From a checkpoint of a small mixture-of-experts model trained on Wikipedia: 16.3M parameters.
Below are experts of layer 9 (counted from 0) of a mixture-of-experts language model. Rows are named gate (a neuron's input weights, with its number), up (a neuron's input weights, with its number), down (a neuron's output weights, with its number) and show model dimensions 0-127. Each number is 128 + 32 x the weight over its row's rms, rounded and kept within 0 to 255.
Before each expert's rows: a language model's description of what the expert responds to. This comes from a sample of Wikipedia text that the model never trained on.

# expert 7
Description: Capital letters and first pieces of personal names and surnames, such as John, K, O in Oscroft, Mon in Monroe.
gate0 [159  54 118 135 154 128 115 170 105 102  79 145  49 118 147  92 192 141  80 121  99 164 184 140 103 126 147 122 113 110 158 136 183  77 148 156  77 161 125 132 163 173 157 151 141 136 102 122 141 114 112 124  66 113 130 167 175 167 117 195 166 145 111 148  68 124 135 170  89  90 185 107  76 144 128 157 126 136 117 153 185 134  72 127 128 125 112 131 157 123 160  92 131 132  58 139 141  76 145 155 113 125  94 198  97 126  91 132 129 110 151  97 104 181 135  98 139 148 126  87  96  61 129 150 143 142  81 164]
up0 [ 89 110 159 174 144 161  56 121 137 130 111 127 134  71 111 121 100 140  47 105  83 151 151 185 125 115 148 144 120 100 154 107 141 164 119 155 135  63 131 115 203 138 153 109 152 108 178 160  46 180 123  88 110  67 164 119 129 153 100 125 140 135 106 110 125  76 163 140 120 149 215 118 148  34 119 125 164 150  97 148 154 152 100 157 144  83 148 162 105 123 147 158 140 152 122 133  92 150  92 122 128 147 100 145 121 177 142  92 168 169 126 198 111  80 101 102 153  89 141  99 147 103 147  87 149 126 138 125]
down0 [ 96 113 115 135 122 137 159 148 147 116 150 104  99 174 144 137 141 166  90 113 113 162  75 103 126 150 207 108 121 101 195 129 116 103 144 180 125 164  74 127 115 133 111  95  67  42 138 141  87 119 191 172 131 136 128 122 115 118 150 130 115 183  67 121 145 106 145 107  55 101 112 145 120 173 124 175 137 123 167 162 118  93  81  80 129 138  81 130 136 156 174 103 148 122 138 119  96 101 167 129 142  69  89 180 181 191 132 193 129 155 129 103  74 143  98 128 136 162 100 105 141 158 147 189 150 138  98  84]

# expert 3
Description: Digits in tables and vote counts, plus prepositions in, at, of before dates and places, as in born in 2006.
gate0 [108 151 125 162 138 100 117 157 127  85 152 133 120 160 153  73 187 127 134 187  24  82 194 112 195 140 167  62 128 133 124 123  99 156 103 120 131 140  95 124 138 124 106  92 156 121 164 118  81 172 101 125  81 149  78 146  83 150 110 140 169 129 161  66  81 133  86 137 150 116 138 152 203 134 163 153 114 152 109 151 138 119  89 136 145  88 155 175 160 132 153 103 172 145  53 116  94 133  84 118 111 164 140 123 121 154 138 156  43 109 126  89 100 126 158 148 148  85 140 158 111 126 148 141  89 127 147 170]
up0 [123 129 179 116 119 152 106 171 133 126 156  60  99 194 113  88 151 110  63 117 109  90 173 193  59 104 131  93 135 188 132 182 122  73 126 130  84  71  82  71  77 104 109 133 133 142  99 142  68  76 152 120  93 146 162 100 113 140  90 116 108  73 139 177 137 163  92 183 160 149 147  95 121  96 142  97 156 130 142 103 154 177  95  99 128 139 139 130 172 148 154 123 133 122  99 136 141 155 157 147 131 131 195 120 145 151 134 119 115 144 104 125 187 142 115 186 137 123  64 178 139 157 149  89 170 141 151 113]
down0 [126  79 146 124 134 149 132  70 140 156 118 157 134 141  79  90 157 137 115 102 167 168  74 145  97 160 110 190 181 153 141  99 168 110 166 184 115 132  72 123 128 108 125 169 113 122 110 100  89 111 176 150 124  98 141  90 186 111 156 181  72 174 111 116 134 150 105 120 116 104 118 114 160 116 124  82 132 168 139 133 124 184 140 134 161 190 158 189 153 166 132 158 115 133  89  72  98 109 153  97 150 155 138  87 160 131 133 120 131 160  77 116 132 107 144 109  71 131  96 157  44 162  35  98 149 147  94  86]

# expert 5
Description: Adjectives and name pieces such as National, World, British, and endings like -ic, -ian, -ary inside institution or publication names.
gate0 [154  46 137 140  79 149 135 188 132 181 134 176  70 130 123 153 137 114 176 175 165 114 126 167 127 174 171 149 133 111 146  93  60 122 168 162 115 129 126  96 117 151 168 132  63 112 148 116 157 152 164 160  97  94 140 108 137 216 122 115  86 113 172  81  75 197 118 137  82 148 122 118 129  88 143 147  57 159 112 141 119 108 103 107  89 116 126 126 152 114 157 177 110  95 143  64 127 176 153 172 135  96  82 111 150 109 113  77 143 122 127 108 119 165 152 100  66 124 149 153 134 109 112 143  79 163 133 101]
up0 [110 128 106 122 162 143 150 111 102  81  64 109 161 140 111 133  82 121 134 113  87 127 119 126 153 131  96 107 132 114 181 117 159 129 135 119 154  72 174 106 129  84  86 114 169 114  75 142 114 167 114 100 201 179 138 113 187  90 114 160 164 126 125  85 124 123 118 148 136 117 129 134 111 145 148 131 172 143 112 130 119 143  86 118 142  84 185 140 105 125 130  89 139 136 134 210 117 127 109  81 176  92 199  94 241 201 115 164 143 116  78 166  75 104  71 118 123 134 146 140 120 140 123 157 109  62 176 149]
down0 [101 113 154 133 207 111 155  78 128 110  95 123 131 112 166 136 105 147  75  74 127 113 144 120 179 120 160 130 165  40 133 134 113 117 115 153 147 102 106 173 106 115 113 105 138  98 101 180 155 169  89 141 123 140 153 227 174  65  89  87 152  76 139  87 104 100 188 136 133 190 147 126 119 109 194 129 143  98 142 109 120 155 170 193 127 107 139 160 164 158 155  74 115 131 140 143 116 130 138 102  79 130 139 177 178 138 128 128 135  82 124 191 114 104  76 141 102 122  80 139 139 113 128  85 115 125 148  81]

# expert 1
Description: Final pieces of common nouns and suffixes like -ation, -um, -ress, and head nouns such as film, team, album, University, before of or and.
gate0 [105 115 130  81 113 109 100 144 126 178 130 188 123  92 119 119  92 111 150 130 114 110 108 149 168 142 182 133 161 101 184 139 109 164 131 116 127  88 107 186 124 156  87 162 147 130 164  91 171 153 163  82 142 124  94 140 122 169 125 116   2 151 112 134 140 108 151 149  93 104 119  66 113 121 237 134  84 114 105 172 155 120  60 114 140  94 170 118 149 170  87 141  95 151  86 129 170 102  97 121 107 140  95 180 144 159 151 155 156  87 155 135 141 109 128 120  94 110 173 156 140 123  80  70 147 119 152 145]
up0 [218 153 132 127 137 177 157  93 101 104 105 135  75 143 136  68 146 156  96 114 159 157 171 158 102 152  93 138 140 105  89  88 154 134 153 107 119 159 173 141 148 178 113 131 127 105 126 133 146  96  78 120 141 107 125  66 126 140 186 166 121 136 175 135  97 130 141 101 178 125 164  85 145 103 143 147 114 152 188 149 116 114  98 114 210  77 135  60  97  70  94  83 111 119 132  92  87 102 168 109 138 143  62 137  89 157 148 167  93 152 131 117 150  99 142  99 146 165  99 107 116  91 226 108 152 147 140 123]
down0 [103 109 124 136 137 122 151  99 136 108 168 113 110 169 118  96 191 153 107 179  90 158 154  99  83 130 145 142 140 183 152 128  90  85 140 214 102 110 105 127 135  83 115 123 165 121 102  39 115 122 124 132 104  50 102 202  99 142 132 144 143 129 128 187 116 100 124 119 141 142 132 112  76 104 169  95 105 141  98 163  70 170 165 104 142 189 109 149 141 140 112 129  90 120 146 127 166 110 155 106 154 193 163  95 122 107  85 113 116 159 117 106 148 147 183 140 147 126  47  71 111 206 123 127 173 140 146 106]

# expert 2
Description: Pipes, semicolons and other delimiters in tables, tracklists, race results and chess notation, plus cell entries like Sweden, with, release.
gate0 [151 117 106 100 135 183 156  90 120 109 143 103 106  35  95 109 146 117 183 144  91 136 135  93 109 165 169 128 109 102 117 160 157 121 140 135 170 115  92 160 154 103 100 148 146 142  86 138  99 196 147 111 112  65 138 214 128 156 168 123 162 165 145 130 109  44 104  97 135 141 106  53 139 174 141 173 130 120  78 177 116  79 135 124 112 118  72 150 164  94  90 159 126 125 112 162  59 150 121 116 121 143 119 121 111 141  90 182 130 114 117  94 222 146 177 165 103 143 149 123 135 145 103 125 111 153 110 158]
up0 [120 157 167 135 171 129 132  95 128  77  84 139  97  95  94 115 120  98 138 158 120 118  85  56 187 160 123 119 116 142 142 148 166 114  71 143 170 108 129 116 145 154  68 157  59  98 165 162 112  99 104 121 111 124 139 133 154 172 111 137 138 180 145 206 158 123 173 129  94 142 140 115 103 149 116 118 180 144 109 105 109 159  96  72  77  70 119 137 217 117  73 112  82 131 136 136 168 170 154 129 136 162 114 103  91  90 140 140 174 138 160  50 179  92 126 154 120 179  94 151 146  99 181 135 143  96 130 124]
down0 [ 89  91 168  80 136 128 158 160 139  73 114 127 108 130 131  95  99 192 130 225  87 144 126  82 151 107  80  98  88  78 126 153  95 108 144 158 130 134 137 115  88 117  76 143 177 125  77 143 110 131 132  78  93 186 159 124  96 164 185 165 155 133 162 114 112 107 153  94  74 140 147 109 189 147  91 108 163  75 120 174 135 119 175 131 118  96 152 120 140 133 161 127  96 120 138 151  57 159 131 104 108 171  95 162 101 135 125 135 185 137 152  79 123 164 144 153  88 159 129 107 152 180 136  76 161 149 105 183]

# expert 6
Description: Auxiliaries and main verbs like was, is, had, used, prepared, plus the prepositions to, with, for that follow them.
gate0 [136 138 104 164  52 165 114 116 168 134 112  53 170 134 126 154 114 127 140  80 116  49  95 179  97 116  78  81  97 150  89 119  98 138 131 141 121 125 126 181 137 161 119 155 136  96 163  92 106  61 118 141 145 145 219 139 161 121 115 169  81 122 203 144  79  96 163 165 122 115 153 132  85  67 130 120 107 125 117 135 167 182 151 153 139 128 165 142 119 132 161  84 132 118 204 162 171 130 127 100 127  98 126 153 148 138 139 160 132 106 100 152  97 135 178  49 145 148  97 131  97 161 145 128 117  82 137 103]
up0 [166 126 110 144  73  84 133  98 144 123 168  81 174 104 110 143 136 103 103 123 167 121 130 158  76 160 141 170 160 138  90 124  91 153 150  79 111 104 170 144 180 159 138 130 114 109 148 120 131  87  70 150 138 126 201 117 103 138 131 129  77  77 199 102 123  88 139 157 123 141 131  79  59  79 182 156 139 124 118 165 144 181 100 110 164 163 123  85  86 167 209 161 104 140 142 165 168 116 126  79 102 172  92 153 141 146 145 130 150 132 126 177 104  77 149 103 108 158 147 153  84 123  72 156 115  78  93 104]
down0 [138 110  70 138 117 138 157  70  95 116 163  99  87 144 140 108  85  85 139 144 169 150   0  87 137 120 147 159 111 125  60 141 161 110 152 101 126 109 119 152 143 105 131 140 155 143  93 130 146 137 212 148 139 139 134 146 157 142 154 170 137 105  90 135  79 134  67 130 151 129 136 217  87 147  75 121  93 112 139  95  97 109 105 108 150 186 150 174 107 142  98 151 175  88 145 163 136 119 108 144  94 140 166 165 121 157  81  95 128 149 118 140 165 152 109 110 150 165 117 129 102 165  90 177 142  72 142 162]

# expert 0
Description: Line breaks, heading markers like == and ===, and sentence-final periods at paragraph ends, especially after biography titles such as "German table tennis player".
gate0 [111 169 156 169 106 148 163 126 122 172 111 110 125 102 157 155 173 104 151  69 112 144 215  52 120 131 191 136 162 113 111  42  83  67 120 170 119  69 129 117 122 140  80 180  90 110 114 147 116  72 172  90 139 136 106 107 133 111 108 134 109 111 121 151 101  97 169 147 172  83  68 159  71 110  95 166 144 218 150 128 108 109 160  97 119 152 131 159 108 129  81 157  64 147 150 103 166 131 118 127 149 132 189 143 157 132 152 117 101 142 122 141 160 100 102 175 149 110 148 117 152 120 118 134 132 157 107 131]
up0 [110 170 113  99  90 173 129 144 144 114 161 146 163 132  89 103 171 124 170 141 145 131 109 109 151 133 148 143 101  87 114 138 106 101 129 153 166 150  59 102 116 160 114 180 125 117  88 134 114 150 177 103 120 156 116 143  48 157  68 107 101 141 177 182 122 144 122 184 150 128  87 181 131 185 158 186  97  56 124 103  98 142 134 163 135 120 134  48  91 130 140 154 153  94 106 147 104  96 162  25  92 145 142  79 123 174 144 158  82 114 128 164 102  71 129 149  93 140 165 139 136 112 120 145 117 188 107 132]
down0 [139 198 181 110 159 116 153 100  87  74  98 150 107 167 137 117 224 121 129 164 129  97  78 149  88 125 188 147 186 110 109 135 145 100  85 112 135  97 128 147 137 133 181  99 171 183 116 161 139 132 125 176 132  56 172 100 123 170 119 135  97 172  92 155  79 137  85 103 117  75 127  79 155 147 167 139 113 129 162 178 162 122 102 134 138 102 134 155 113  90 117 172  80  91 105 136 132 113 152 145 143 150  85 133  90 116 187 138 129 145  61 129 116 110  84 112 119  74 111 142 111 152  94 152 159  68 139 157]

# expert 4
Description: Pronouns, possessives and relative words like his, its, which, that, who, and commas joining clauses in narrative prose.
gate0 [129 135  92 145 106 162  48 147 180 127 148 132 124 194  33 150 167 134 139  62 151 132 152 146 127 127 102 117 133 159 113 124 110 109 113 123 125 111 130 129 134 102 179 138 126 153  95 104 127  50 165  91 141 102 130 111 146 160  47 127  98 154 123 176 117 201  99 119  76 133 146 141 120 151 132 148 105 138 159 163  49 103  57 127 130 148 127 127 128 161 118 116 117 178 161 125 120 175  90 214 164 109 113 142 111  80 191 171 122  92 152 182 128 120 146  73 109 143 106  97 153 138  97 145  99 142 133 143]
up0 [ 84 129 119 141 120 113 120 137 115 105  98 114 145 124 180  96 124 153 154 113 138 133 133 144  70 108  81 145  75 167 112 124 204 161 139 123 107 231 174 119 122  89  73 156 106 170 118 123  89 129 145  93 108  99 115 121  95 127 109 130 148 151 122 122 186 159 120 148 167  98 127 113  96 195 129 160 187 166  97 166 133  68  95  86 141 139 109 133 139 175 150 130  89 105 109 125 107 142 166  91 134 116 114 123 100 167 178  69  77 125 144 189 126 172  81 155 152 121 100 212 125  98 113 133 156  48 158 123]
down0 [139 161 117 131  93 161  93 196 168 133 118 147 137  92 145 191 148 105 105 112 150 166 157  80 127 118 121 141 133 106 140  80  63 143 114 130 124  84 138  86 126  79 143 159 111 164 151  91 144 159 182 160  75 112 176 169 144 147 121  90 117  87 140 129 120 145 104 194  69  90 145 130 102 151 188 129 138 129 124 145 138 117 115  68  74 140 110 102 132 130 166 123 139 162 124  90 153 105  58 142 151  99 172  75 108  96 153 177 145 199 126 191 150 102 151 104 139 148  45  78  81 142 110 138 131 180 129 142]